config.toml
n_layer = 13
d_model = 160
n_experts = 192
experts_per_token = 4
d_expert = 32
d_shared_expert = 0
activation = "swiglu"
moe_layers = [0, 1, 2, 3, 4, 5, 6, 7, 8, 9, 10, 11, 12]
router_score = "softmax"
normalize_top_k = true
routed_scale = 2.5
balance_loss = 0.00215
balance_bias = false
router_logit_norm = 1.0
init_std_router = 0.0127
lr_router = 0.000708
n_head = 5
n_kv_head = 1
head_dim = 32
vocab_size = 4096
norm = "rmsnorm"
norm_place = "pre"
norm_eps = 1e-06
positions = "rope"
rope_base = 2340.0
rope_fraction = 1.0
qk_norm = false
attn_scale = 0.177
tie_embeddings = false
parallel_block = false
init = "uniform"
init_std_qkv = 0.0384
init_std_o = 0.00754
init_std_up = 0.0384
init_std_down = 0.00688
optimizer = "adamw"
lr = 0.00209
beta1 = 0.95
beta2 = 0.95
weight_decay = 0.09
lr_head = 0.0134
grad_clip = 1.0
warmup_steps = 249
schedule = "wsd"
decay_fraction = 0.612
decay_shape = "linear"
final_lr_fraction = 0.05
batch_tokens = 131072
seq_len = 1024
doc_mask = true
train_tokens = 767900000
steps = 5859
dataset = "wikipedia_en"
Below are experts of layer 5 (counted from 0) of a mixture-of-experts language model. Rows are named router (the router's row for the expert), gate (a neuron's input weights, with its number), up (a neuron's input weights, with its number) and show model dimensions 0-159. Each number is 500 + 40 x the weight over its row's rms, rounded and kept within 0 to 999. Numbers have three digits each.
Before each expert's rows: a language model's description of what the expert responds to. This comes from a sample of Wikipedia text that the model never trained on.

# expert 51
What it handles: -le endings and connectors. The ending le/ble (Bul-le-ts, Sing-le, hand-le, Ro-le) and connectives like as, and, then, only, than, plus table pipes.
router:455452580562439462550490467485431529486546491572501552500567545474476518541460454572538455506482429545437520493412475452470516544454521597536479425576543497489531479519514519569508520518483452500469548456467488484489531488444521550444461473564463504428422498528525484446543511485448517499454487543487565577598518530481522504484524495520519540491576489475544483502467528533467549505505450512457507492476501549527485502494518456455437457525530488462455447429469486507515509551444454
gate0:463532544552514500451519491458534476539515506480424475564444479509493489565405491559579481473480478512491542481452514537541558510541477544443554483535494518492506448481467466559556454490479533467417477460477494525507417481434500532493430517489531478503475451502511456457465531561547483539412514442474524560487544549502468594530470480513495505436477523453484428543481504517453461582502500476505545504509477616491493534534487570494491517486501491545514450490420558466503530493419418
up0:434469482492458478537514490532504480581507463504574525479563534499464458524491501491516531468504529504555532534452492476389473496455537486503546524468581562494452521501512432495492518536525514496476518521498487520542485502482488467467560441556447435522510557489514515494517473379451521484538456544507470477516453491454516500516492412450560494441494512531600539482512533539451501497531501485515482562473528475391516437418517533596542452587443505449559445534505474530457504566527497
gate1:528484470564495466486424526500447517566515487500525530530460457586459568462489454469521438414477458512542519527493556393493469546439566498573536488533511518518553508528521491542522503494500469472481522518489515544494517507471468532459434526503446474503473427543518485474544512536418503495434567497476534499542534527514462491576538453492495517518564415532437535483501516517595507557472573472492519453570487510426484524520523532550456546463388482519488447529491563445489523518531488
up1:454529539475454453462505432574491528471516529513530468571495477428560516569546521517492522523517532496534508532532518544424563576570490466463492510453474542448507493447432583428546478498510543552479436453466516495467484552482515533467489554525528578482511514558491514536504437471586507536490564497524531473507482500469557555538490513519517541501505449476441483577516511499443496502431538547496524549473452539563528498483403474480529463512585510502535514468466418484474424493441471
gate2:531490448528529457496475492461561522515493481564449445544545458433409487413528530463486524605486501467535532502520510473462540546456583530499485467520470502489463488551405488479436493501411492559433469443451471523468478540534499532509607458484539444539503576515515559403477458432514487489498513463471494498476503477492541501485489448547483512548511477450511448509544514547514473520512490499502455552449548481438484581552526454499514545502435459469466468520443503499466454488437461
up2:462498535504532530460543558505473464579485501437569525466501502504503469566466547437497471464542551481453495515481469465508461447527485508497567516461462484494456470417524568478502534537446516465497513534557582493504536484516551456499536550491495491450506497484525425492538483550505572436522474522544489528500485438570451447484493497503479520480482539578486586468566493492440495455528513519573508451573514511465541482430482449446556419524514525453560375496471515484497579559504534
gate3:527511525465487487509466549572462510494492509516506494457492485482458520526578508443540476479441498467508510545580496535467525556480511454527619537555525507424485460585500473443482519488569586536490418530516498496449551463489522479500442531471463554459530456487495468560528519493515458387532487534485518484528460484561470443495453550511508539523491447575501524388495507533526482484520530493501528559552576485408499486538498513487541454420466511500536447545461467573480515522484558
up3:523524496514495524484487536456451499519469499553453543448527493503435559505463481479544531502456494487502514506513482473408490495425563486553532482541547509486519436556545469495521457433519538510433416508493514487430551507470481523504448478476483518457503422427507513500576515394514424423454546566455536583487481501569482475502446528548541547550511480471509502443513517566545516472449552478479541533571505508480468543548566497454480441445524475481568447500415506515444539506490540
gate4:453436490479482522475538491549524533493520380392521508507523531522493477487521468541544471460524523537525470592486488547525472622442541469491408481499487458543518497579511462498484471491501495507579514492455418565494515471445561512478463497525499543448448456407408467443487496472446463548503555502479460518524505539477489550531536431534529484504516468449500474575471503547481467445478465503473448488495524562489486479473532437541510476526471481502513602514550540494507484537541470
up4:447523507563513570526441533559470478437526623562449521481457508511595488533480554502490535542456496514453511428478490509481473369531494434416535531475554491486502507520499511513432472474500533475500452541589534502478484452586534508490588485496521570513500482456547542530531507448544490473517483438529490516516501528539508507491503433557502500521484499495505599517481508483471510508452503532536467501469482370540533498469508519506529507498566545565555492483479513514509426494492549
gate5:507538490528493520559562449490517483501470513518497446516426445454492511475521524497569527459467503512476526518521508527462525557476503510575523488509522495564460464621439552469501498453473463514515444407496527499520529517431478517479473512482521612455501505585466515521493581462542455433583520527512515545524480508524441498508435561528449536579503541458463472485497502487526526426519538508467578530569540578552503536491480508469476487401545513542471565472503519544512434492451534
up5:511462488455499544547428454508489603542482466560542483536558512430443523486554520468506527532492550495473464452477533473499514538537492502489509495429475505445435531479467509540452495496475522489495533522498502472480557504542557505500447510501477526407477524536513553501495516576521411485535457535554490552514504483562502463539502546530470514492532426439481366556503500467614479520492488512511482490497573444515509503530462499544534494446547468514471375497560473475473513435411503
gate6:542518460546474485552485455585509520509540458529489440514541528458515496480524427529489484488529557490542567525514548472466583598561570513513579547523507546456531444414408573453494537552495456450556532479483545499566531512493492502450482537473428469450555454572468464513472497567475480480498532478531508459536424481538508468505493536451477471528490489474477470493517471465564493554454527516503468549471543506452543498540538463479513526470583480407495453526485465524566510476441500
up6:502511546515533416452469570477527417454489526479462560516484473539493481531465554518465494523533495529518465551495445557509493491505500457501522492499494495526471503534477414451504472511452504581527520508467407546508497506528434507547513441563494504584458557458523517381555479451514518519447490454456474526430533524437581511519498467466490488459508560507519431549535491490514443451583495482522532517514499536441484564496490494454429485544470557469537500477447603566431477540489472
gate7:523532513395544482481530526402475532489485518456485459476456540542494524511449521505517471485559495449512456471548533458475570472472461534506524478498420432504449511450539490578548575456493418452548435466491501547553454536543500498551450438516491496566478505530471472506484540536506557468582496499505505531531541468558484525558509537515514501505478531503467474477505448489537471534501512513553552469630490543532481474538502451492483526447523465394555497491458521489584487414444502
up7:551532519429555465507441544420475560539485534447510441501500493562499565529438528489551446499496447440473452468521504447533497470436447554548527464485432431480501560470512510561538515488457433496476524470520496537514467499524548487532429472466493463504493430464438445523506541533460513527508490510463523540539495475550512482521544511520458566452525506536518480490540418527553480517542532543512476464550462618541477480561518459438444492458464427418514467487445530487538560441479495
gate8:504533537472519492505470541520541550420497586522460494443512531446480521504448497535595411444541560489542482476510517425466488559482489514504527480502523536539421477556474479470498505495499482553534496463501517525523467510521488516490516469481506519513491543489511459428570475463483484497521444498532450523470454487514513519499480549406584535445466503451550409584529459514534459519518588473519551488507555550439505584502564482444489443498523461408494457469456504530489490421410463
up8:489495466504532516492562512442439502519482450468522516551449439563461489496560502490402605546487499452480505540542525495573432461524527518468482516466466468502544566428493536537527538493444541469473495512493500539480534481498516480550477532512516486481509501460447528531461507548527539471510524457497492458488539465539450474504496492578428481552524480576416561401499495458505502490510397533481517513515494447582511431513466487512554592489476532544480519555534490469540541544577595
gate9:492537539483447475495528495516520498577532512579566441537527434408511566511509543519559542501527534524497469449556527555526450514498501545512464461502487516505498563496427547437493570508505496520479508472534462422465494501556516415476522485466509526484495528565518470528543542566462461434479471481502536528508499448540507484422446634477469529491491420503465481479487494463496522532482460465544526506462568518467572556518466549480574502454455513440442472532537517506539514586567511
up9:498565501451481525496534514479598448509597551471497454515499456464514593557450474538554509435548548535472461453509460577592457540522470519535506496499457472499529533528480533450483488459539513504476494453568517495494475493518526461474448511449493555510510474526530486531547518571495474504525485469493453486536581413446503515431392573434480521545450476482475479454475510509493513550506489484517598506419536550480537525494501591477530484475486498544453519490496518453537554513575467
gate10:480532452480506623592518550482506526456513504509511544533497592472510462458542485511467516512479431504456514457458505449540413423486525475509463498450488469470489513476492579559522493507488526429491461530542462510417548414508460509494478472450556523483534435574541487547456412510491500489533429533513487519505523477524509467449534495533505513466539442514494507490542442480430487479499513495553508472461549453510579507504557539480530467445486485508541483490550452511440511479425626
up10:492458552518504434475477580493494554517501540492567551504557492565494558565485492489445482503443443512482442424484543510466455482517449488539359483509460498611553557377566548518494458464464480464480551488538554463462502449546524478507508511505534485509483536454506512478567459471528531558567516505493590495524487436527486486576481514568494516543518515525517570515508437503503517496506472494461501506466487466560498504527498445475446553527445479541418484464498492487488535496518534
gate11:416504490559515454468468548534538507545498449514615518566526509482525521503537478471516472507461486499513448521526473447564473538554543521564506495493487480471526466467495492511499463552504537457400501535541531557480523513458497565499442577509550572463516501491456631411540468536522449521471479425506500542544502478442561476495489491542548545457499519582437497514520506460537503428524494590513448531466544578472498504495452485411484527492521478534502440486536482512451516536473511
up11:537452476527488468552483507548386517490510518556565546469509530469564501488475432538455482517458437529464450556485485500512443507542502561524452498453532463508529439510554453521504470499526577567436542485502546568507480560468535574473489495504498536442503497515463592520524573535488529522461469420512473485536543539450530477474529464470490595509566467453521463506490567544523552467476471529434476501506493510562431502482463477544478487515441435487451474428515459439487549480452443
gate12:455470509449519576491450558552457523496511519473532519491497569556542511456547497501463551463481506531482507478491489473515527544442616472432471474469499458558495589552524470497423579469482530561562509513530528477554525465555583487501523440501508459534523526564519502440504545460446494519532485512526417550556456500510536487585551470556500547508474477561502586487507487535485474423541494502524425432499506485514495410552557517577524493486447562554496521520497480508507487513503502
up12:503456525487486583585511506595452488495478548448567545486540494522523501441512440518463570479513500450477540519453493464530436426520503430424522530478531428495510515524552471463472495512558510499484500499524538522522484457548468512511516509511477459507520478475595521635408514436503415488517537577520479441488509514493445510502551522509506480523526447554508548483474490516533516526518511573478498460487499428519449437506467494568541525520422547598566515506501493478542448506511526

# expert 6
What it handles: Mid-word fragments after l/re. Word-piece continuations inside common words, chiefly "est" as in lifestyle, livestock, longest, plus "ach" in reach and "ven" in revenge.
router:477430501501478483506512452531497443461538504512483477473521554509488524518495495501574426464503475464509484536547511506500488568447487504466567541457577548515512476492423499446493480543518581516481540495546552535490516540439586515505459525562511594503427568578550479503551470473515442539539519515536482545584483556483440490518491472514549541538438435596483539496560562520533553438542565530467484541555541472494486486477481545461481423501505555507458479487504534538425503566497483
gate0:513451502532482505499493497435533545565550488532493458542625478488542562551522443499456531464523517497502512521508532468529511531570529500437473553488502504509553495447492587516529504515564520462494434569550549457437420561529554569484476528539490505500483500581493505505545515479549477475475595499461465516508500488510567552522553524573467547502548474601463466491501527530564555502492569534491530455507469451452515433522462485471491439506440537539488442491520530445433502491450462
up0:480514557479519540426530532494502509483534519433484479518519506476491550556531470549447609481459542459468459489521536486528505489608550486516465529487449444494574499499475471413519501543493521479462531534455491505463488490472519527529484538475452503462473479542463504486584574557489476553436508477490512479493525487377520503453495554537502489475504431515438531471538523458508528494571474555457534463456493549509493481516517508377493535564480476554418545471539507526527609503573478
gate1:479531517511504450467534423405445507568500429473509467525516459509524533451536540471490519500502466449533538493523445493491546515475439492479550473491501387426499482450503521545466502396457469526508520460495514494546457559464557539451462564484497466421525546519477452497509482459506454590511507568489445498530488411513474553515502467503468522503515514477514534402502508585548481526566550486497421583498498520479517546520428449485510508465420419477508492532477489476481457465508539
up1:482493540502487468462490435459411508564480428483498447481540508514533543506509545488516547525505495460531539471507469515519531514446455488536571477492514420509516507483525434475478513435495490527485550481538493518586538568483581526485449527511498405450497510552559442449518541432441500516513510571498464543549454443513483553568492509560482565466534525517520520434554542569581529488522578489443491560551490561558563504501446533488446445506481448511522457471413505498484450497505492
gate2:465512452580521519488465485490537518560517470482510456553501470537502505539507471474498434485465483493490496494495509500515483578547461512477539496466450455569537567461502493511530467519567489514497502534468499532448463453509471493533415561448561491501529498506457519486470523594491488459587557488544483385522571451475525444488489626469517483535488489536532478423423423561529483554531458500511554508414558494492471494585481521538508519524534463491525500528549545442516580463444509
up2:435495498490493502521490519449542460494534458491482430495468537506506527512487460488598467455491521525511449542519520532480528508515487506450581520454507522557560508454487475507517496523566546526471463556550478533426477488478465499445445594456577496464497522488542469534485503602482491493516520450503463461565571505569437441564571557480490487520481462527554520463443492530535551484541472483479575483475600538478515491527412583555474507499532491508518447505493603475466559553474527
gate3:522509468529526449475423506504468494557551543519543434542521486430490533465500468419460462465519475458508503528546558488445508529430496485470501488529528507505532507482476511461466489542544503509559538461496503499521512526519560506475538528520502510443495472575558474473505488485528472504509517510516534503512478492564486432514464505456591523575415538542514501444503461470572475526550559513453495488518522566511549501512554481415344531438544572486449473566526627511456507527542520
up3:482548460433540507502437502527498473489470552484511471524525514425535456411539439427506538466532429453456503551518531487506416519464523477463558437507483514487512461460499531474551487543537480545486545492551482537500540620532517477469588516461606568450512521510545474547442450494522431505496492482516487469531511484528552490474498518467509576548399525565485473438444455507533521527520510542577495441472549530532473505511587486500486457445527560502485500518519554519477535538517506
gate4:452618547526487519484546506562471554470581486505482442537514446516470524526505495473502534477524465517525567484485487579485529587488594458506509527545508509554516590447461454499510447535533470509568468470513513521484491565507471462540498424578513449560535492493536502512549523503481523465580523455526486437510469517445578528425516529544494459522552547559487424482516521527503485470521490488541455486515520542469476467480461469503449487535477530490569504551538437444474482562410444
up4:512484425482530500502485536414474495552471534532462505482413508499542451484465531535460473532501540462462462521477519464498500452497439492454490494540477478505439482523473534546515585524531454506503556544501464454524471424555494480499507448478523492574523529526427502435417442547522457508497400560480529528441542490526436481549495522464551513443458568489542488517482489448500473565445502490425487446482473461492534511522611477509565566444542465478420564490465554493569526473495513
gate5:464500463493509514442520530518498576445435508452557548431516515558443457505514470491506468451444420502484470497519591523499412617394493439533461510470387465531445490489521424471490484448479515470524454514499455578393556471528527503537479518486552511531504513432448521519550506516556506543539485517489504497530487482469460482501459495535524501552445518575496550564489497514486526468491462521492486456464506477553564498526522504538516506456519470498526521471550430541516560453539481
up5:492463499462456519554522482545498574484500501513499520455562519456456507466453459489584459491515524467459434494512555497492527562375575445536406502531448461496438495451509470523566524500499525474511444530443496504367500512531550544521521501473498509486492460533454525536481439519549492510564487529535559534554494540438467492536451445576480465523496469525510441525504517484488510479476443517485407477472540446512516512564556503492525526426538482517472489460609471533539476496551511
gate6:427449512499506564526523478529494449557441538529502476453477556443542486461460414428492479496457414501471497508555504490484494525489498470504537522529493524481513469505533544606524500562451554487463462578586532516477517595487506542446472513472550544524431514604546442549411510453532482507502548571528482527546548520475462518475472451502433534520459410488483488517494510521452529461504489565527491482529550478493545463531448536489570463550528577511545513518508499511486456552513502
up6:418495437522478551505440550502445512463440471478446507543557508474520510543500453485645528490459405395514504476532501533512490546508572522469507505520471469486513499489491595471589555568525525473480554522516497459461530507528415528469435543450501542464506388539454493482501547466521468460515512573540519472513510525541505557460471495510456538542519458522450413526539540505472490503442554541495502491492503510485473476516521467515453511500491572505561491506539523504465549535461554
gate7:539444452451578470523527529449583460524468430516472389532455489522514456469589521488615502453485504487486501487472473514511460445510485446529520576529511433542450452500416537490479419480462521540514487419513504482515480514510514465509451531571508514555476497523461546557486516503549499501438521487538475485500485511475493432535553530529551527492477492556524517561461532504485485550477527434411491504523553441537560472484530476433517496531536474540497498511487564456483391505479448
up7:463491449446520514554510508455563489504534433503491400599511529435483455508505535549607523446487509520543539509562481550466471483509519500505546507550524467505484464442397438510529508499522547500488450464493517536483534528514450532469439543454499526449451490543496520539502410509536463462486534510567486469529443584464474500476487528524520544434512436488545484473532534564524526552485529472456476535570556488468463537464396450440464481496463453504541407475494508486513489540470524
gate8:481522407583487440516519541490570461530541533532545439515448427474495565504493347481535469448485474488474452452478435511500469512492476555463481453496520503533531450503461528557483462517411498508563464461505501497425488533514529535484467505459567554513509487484509444519579517562462495522464521457506475489546526502569428508486529523478474449435475475503544541462473466515516517514474493449545494474504554574523540487549517492456516460495546508401439498542450525432476498509570467
up8:498496505484503480573535607566420505502479496530529508478438535484485500527498472548574479511526508466477484505481501435505497437568475500473529460439528468481462502494530475605481516449473484464501546485574479470481522495509523524486504517473493552501507471586539491499501426572465485426526425510562502500525494472512472503520541521464492587492494485492504470400484506477501487490412458473570488419557559580493541476421462576496476465434514504499582465454557494521562510471420547
gate9:505485457497499526507551574490446513461475505473500511474477444516455505478477450474488539468500542554462508529493456620481468465456537411501509553451468482538497501386480450536627533501547531506523440466575503513490545517523493496506478541535510471461542442519465553568507451497588519488527544536559503530461440546483432511551522498547511451562439512502477482457504582493515501457460492518531478451565444501510494457472445534482462538579572466526539494489496452560460467555491522
up9:469509473523478551444509495432489508494471523561565467439504403488450499512528497427525458499496462467503510523498484649417543558414485557535457524529513486531459539526505506480410481489476524516484483488451503561415513530524504492497522507439553526508531559444470483460502510451524524446487516558535510521504481556569450519531471445490564483493530583488536496473533556597541486436465531490488505594484477498494470511542521481498446486586525580523500489557494457535524515501535472
gate10:494519462525494435427515480487504406490610467425422386565480503475483531479539467515476509555490513540568481535528421529470519400518540515482480455477510527531549466554442488477475524519520523506487363481495447484477536506435502540518514503454495492502496505533462503470501519505434582482438522473464474537487524511529529532419510453502478537481450480519453491497545515421529475489598538464539537492415523545463515512470511471526498490480531572496558479521526573501504464490499475
up10:458557454490465491469488536511528491469477540479468450523474515526499479523473498585424621495547543558524491534482465520479534448500481600452457479418481544459509440541480469509500462509469487539475458454456408606522485509481500475516458449459508526582504580506543543439523462453517499441475577479514470527510497551515565591494562414434438473475457497491500520456533511511514485521538445495548539480459481528466551512502502542493524516512523521444537470460475553488560478515448460
gate11:496564499500483483491488593460460433380570433529470427465538510473542462547523497431470539536439510474527561457478576500552457516514507457568518528431531523503537567532471484435541517517462571478441481532497553481467461488536513541461531524491509558554508534563503509469497517498473506547508541476555470489556537452511539486496497448501485513456472481591443504505537427496464529484486443501524574451444485496533492448502478531529481427465495520430462482447453536465553489579529519
up11:507536554503505489500441545570479506569517543571513487523460530424526471531481471537434536547484535441501477514521516496433544481459524537498515427496584530442463493495458544497524544489497526514508595525596549421502476527497502533440503476437493553532518489523503488445443476411499503460522498545558583407525559476598497525462491453535529518463455466483531510440450428485444464501567542526547510511508484500442491530467568476471509518437461531463554493506538549548522475517506474
gate12:593530494488565472573504496543542498520547504547535541635449488498483541496520426460483472456521471499518522434533489460557474527519504513525496496547472570463491493512516525519434538520489520558550471507535552479525426546503499517500495543544435574500491483547487511480517482507453475557410449518499430455520514475496563490507498486490462462580470475510447425586550532483446537486515537547612541509516512505543476511510491531545532519493586565473505577530573514456463527511461517
up12:550471448508521453576541489530507479561519485529567487605459508499490485468533420404511407510481438508491522494446508428481477494481563483535499494499503563484484416536469538489478502504505529516521452553547567493538445512469530513492506518550429581441474513521550474505522505441480457523421522495508457542518561506513511484489515431509489470537432494492507442557561558502485569503562558511589530498529521504556488511454490530511494489471626540486490527491562535459458478554542509

# expert 37
What it handles: Taxonomy citation parts. Parts of biological taxonomy entries: author-year digits like 18 and 19, commas, colons after Synonyms, and species epithet pieces.
router:539447481523454494424574495494419514528482500541555509509461509450483516515579552518432444543525495549589502536446416500524469453462468492447506514507547514519441422448517486472443449509507522483440523532464541484566550445476507519501492497518439493472472506471517584525444482500494459551439524444464498480545505488468511496444524459503497493497505499527568494462443422518541531485524494527493442556448554519455470477480422486479513476526522452456562501577564374517524551456541503
gate0:519500559432542479566530486509478482503490474478454477476379515462446481438563556556456431519465530534478506490488480554500539469493485479493471547485502526449519532539510488523504416520490494447499528510456518520534548491404526542537535533535481538482529423444453472610399428529521460560492548457529514519552515495505524496456557467427519463534497525543506438391513473536513494550533572470560527450505516480544442456508472490565546505515507507468527541507512513544517558499507435
up0:552477457519525494511512517558435538519475486465511542457598577484469530497497517477532460511508485513475498615518490461489537494591445489546511544453517499561506541461491561532457504489524472567521520511496557511528550577488497536513444449467543528557558480477545552565500542513461502489492489553580486425550431407503532473467503503475461478518449506552547541456506502440539530560474513556579538509555457549488475493443503585493438409499462504470550491491509489509562538520527523
gate1:466461514472456530502600515511412550510517469468526535478580554480564526495545490483496467454492492502549505525483517520502503445512476508507467530487534491546454473500473457552471537492480522521454482522522527459506467476404537529529556514440454482502497621559601525545558504508499548466516537488562473497531378499494570433593457504468448498538515485578512479534515438580504542489532514544511573517534494510493505497485454548471455493480449544513448495493471519463597571494530518
up1:514481489569491497526534531499532449476561491494526436483590500519503514529509540469506489467512495616536515486554483517490475472531510471500497452457540501513525489512505527484410508489474542486465461483541530493534394568514499527539562472491457457551571547524481473571549540533484475580518493501507557532513449522441552393616430586456434510524473554509487495573445539492553488567450443488490547512485470534464557487486518558476510495492481481504549504521504575467561515448479482
gate2:479527496493496452515549504413457504535566512512480515526472489509486484481458490598468492541490439429488497473482429527491491472484518495493469405586528479478465472520484487538534538511511537536475503488516512514477400513462474591522562470473426433504545481537459529455486533522595539515530494497494545546362486541476475522551405523493530493394481562525509427511522463524486408472524525540475516504474470557426443492507532470457497526502534559508475562535463494535528473490486475
up2:562523487454507517523478502564517490484514443501497459452490490520534549478564491418567523427463514558553465547564531516500514546472499462527474582433519526531525586483561495480515493510470416482484435484523449486485544518537476447469510508469521532526519499494469443542534508470411489469497509549535476443597512463589486500487584510491445443567571481450466542524458543509492563517460464397554527476480497427504539530528518572553527492475434464485513449450529545502497505498455516
gate3:435497487436549439496529513492442484514547524525471521576554538515471521556483476487513495500583358463438466524461472547536498452477489509454504517568555522499466523546487546512582479561523505542491550441479526536526522522441520506497500464597481517437501498470481528534440543560522459475478487487469463521484556549426498492520407494508390508474509458494533419455476571517496471484533458533425544469472458488500506447504472516493465422525473523574540515484553510473501461517494457
up3:530484485525483514535524547483502475455507484485477535505497518507447470499487517491498483442560446537499449574466489527517534491504473620507514582455539490514419514557544490563507500488536460550539510437463499567563538513443564447472506465498551488575521574386479465519427504510455473541540491480457407512519451444506560538596458462432458453519509520472585513478482482498505531558461495487489485500437533471503491543520492450489489416530538477457457483463445548471488486469545441
gate4:454518492527434580508462445537513473503535459497442455509479486494551498534536459486495500536447527432424530444553474444507516480546473548533527479531458502436594566463531573519418546473492589498526516532557523495468508540579496505481503511511540520427495494586493481463517515487473443485507438497594502493508473513435515499404519525477472472457590438530454532476505433482485471434525556526498451498479467577503526477457498541487515487477496561490472465540589481521554464459499541
up4:511508502518570410482480567512512518458455582515450530512510459559457435465455568515498577476538467538525451540499563520435513529449527513519446471524477493452447519519463529504565480513527430556547526478475537513519480500472522536553497443514516486562536436469500560428537538468521549486499509496431541510448517572544513533548468505547467479502467631499465449522516541507502464544462530487495564461513462430553508533521488467543479505502513461551411568440488542460466512506491428
gate5:520506457531507582502471566554548525529517561515530484505461483537556527536586514366469502502508510577507407538445500456452454486484499536520539567459497510481467421429522522494437496476525537476455493554497465531520527511491583469473503513518516464498543506481496492477504431460492451544470490484514532535573453534568544490464531438494466536478532525488515495479496557575557550572533538478547468516484522495448555531491448457508540500513570441489534446581583472455519558521501525
up5:471449472507542496499542546569437474472512516487480441511551530553564479503476449464541460539478451484494536525459465550530487485558433423536534578481622550488480521565519437455469439455457479560485459468482488493449453445528510534481491517497464486530520546510510428514469508486475469429520533487493386523513554435480485508480524554519437515460547468451553498512439475477544497493400542504494537420463497452501534410535478562530504475506521529489585522479490522518486464488489454
gate6:523513522413483516500533475394437540496469520551455522501549466440514545550480531577480481481520524458443555509489464503477368472520496486514537502527523518505507465467447484398527482481520540425524491523466579538589474533540496515522533449524451504459429527531514528546480553491542499514518522424550522463450466497453466477491479541486464517510564528525584499418463471556550510515489411516429494574553541569496465484505499490489521514501483485508522472562428442480517497488509547
up6:509508527552453487499473505445626468533607514480476513563473483520559443485512482509522494492525497533581540501518476510497553505483530473457522558480449521493565522554511516489537480481526488495464508534517448484444521393456529475520515493486442503511486502495491441468510435575420453561481584522467531488440522499453481494453550478453550440518477450443461518572446596481507513568482545421490483537390496453447514538512501475527501493535509464446503495459544475453553467510532540
gate7:532506488584422497539522504496491499449476474460526477412517526546539572477479480511540469528477416511497586480468513530514431504556470452541561517480581516547504531461505433445487461452402552513442538504489515524493487486497438521492466540454478520505477516504514505474521537579493527555468472429562499518577453511482473453426535493520463505482486433499506512463503435492598510518420510538474549562495469500559544508495423507459479460519526506555525555462596432508513554514492525
up7:499504533465469486505610535483512498531488470500477539440555488510504521424483430518506497509526435464469533510475452552488401441531552443492513482534516513537554506484496416542487461477405552499435556500491520519493495446501495483527549490484455495458515470539535521513415526594498479511430451472553507534511419525483453498477466462588484569473537405514540475437473436476603495500465483481494464535423524478518474470505424511447491511507546526546501471549534449561480517525475490
gate8:541480501440466544506551508482474530555434484513596448532428467494418517467504520506495449430499547480529469492518455505504468480463501507505439501456555445552496465482514499495505480539503478403498537531479535498521575535535485527519504560546547460443437437487515512545475544497510563515506519558472516525521508459510559489554562457538517549505489558544485532466492568493503479443516455488540533484507496476483500391415533418540509489506518462491551550643431459418473506518478493
up8:549495471509488451530521423507389514521477385515534432496542446518465505473464495528476500489487473502547531522514493495482530477563463503529542506490508470546550496514458466460466479442468435535484547517495468522498442538554437504551459563519457510433436482437472510578440551501476482502512520488530430513604437456487444443519467500446518554489446466550552490415525482454480526535567519506472485503526454538498486474448438565447455460493464509431497558523440544513552538540464497
gate9:450526471429517529477534493489534486437501536525511494569544460473491517495515539524480489524490546507625505556501466539469450522518544466486457568616542573475451500482468493459472507544492538495459449503528458470486479507520463501472505529486491461475481345492462472516481509528516547476559480532582561560501584494477491481454469520564464445514483501468508420483433484484499491482546433541461461514519504534447536499489456581524558429466452543540531539574529502564496516479456500
up9:517487510542520576419541484522509497512454475524548526479502501502484511501502513514476454524454559478571456557478503477498449521519476515549374558492535525534520432464543494519500440474436527519480417466448430439548493495420536460417508583503491550520421470513476486460506538548489632483528491547581531541482524483461481464507496485516505484556490525467498538520473414483477527472513473533488492567566550506477508485488405579536567445478456495488480541515518496538459538482490481
gate10:581504493454530514516522526464521509474490460483532456484497434506508483516504397476548503571494519447528511518512526512540470488499547553521384511548516445530568544543521471477548475486404535459476459487508502535454464488479447562595516523555443460439409490515492516467529485473556509548555463564493512521452497524445455504520479481633474557558513542467472492496471522525507502530535474504482584494506472504552479449512500540464481448484509585501554559493516500521503539547420569
up10:446548533548497498531467492549487467492500535443473543524430534558510494521535536560515474415496522499570512510533503528491551577512481422552506553461463519516447518506517487481525529536535438557584568478504534473543529501569504455448473468482580528622504489503468480513506547518574502445470541480543547484455454519507494498535475489495534433524478491551480515543488422461480467509435585465494491493554477486482491507562550518515484517473434471470431534469406542547440497494570429
gate11:550484500493486494476543459562420498523517499540455440473478470492492558506494470462560555484522450456546533508515548506518452511556498517502503534526528468545504494566386479571533533537484590521493465461477580513526541515494456514565466487500500532478487449536502523521508472473513521534480503516530579489503485530478487470490444502531515508541528447476427422513478475487525503490420584548456530510465498691485479433506469573405420495488498536502503499486482448539534542496471502
up11:433575494524590534561431529450600499408463527453492558501500498561540462472525530523474493450492523499493522468555556536512546489510461516542478502475434498434473555484503546490530530462441429484525483517521427491454488491578500488438502506520533500502510497490510458431575540500519479431484452518518485548454499471479546522456556535526473493455465534543499549478547492520481453529556446467484532474572468407577538596548510527554479486437481503475480498506510576488454460504476447
gate12:569586460520484538546571478469451459493505438480501444507421434503519485507512468516539488440512473449579573504516497502548532508480510501477497485524480521489506563442512481399496545513516418505478532498505478507519536430555445496539485492454385506453508463482488538546529504492448500547525518489571600546543553468479563543422512532558571483601504489546503476557520431506508445473520515478489534493501521526440552564528533536476471514497443496459555498459559496479487542466492538
up12:578526443539481496535568472455458425529501441494525471499410504458486469527514504488488459476505537463477525503487450445531521444461507500441536421545504580486497537417491470417455515504508432529460541513439498491525534426528500486566532506514416484446457485469538473564491530515466498570480560457504570553525534507468545494442502472506567490568539542511527462513479415455530504482550485470444526518457570519418574478439484541478461492532489486495565490487531479454494532430515533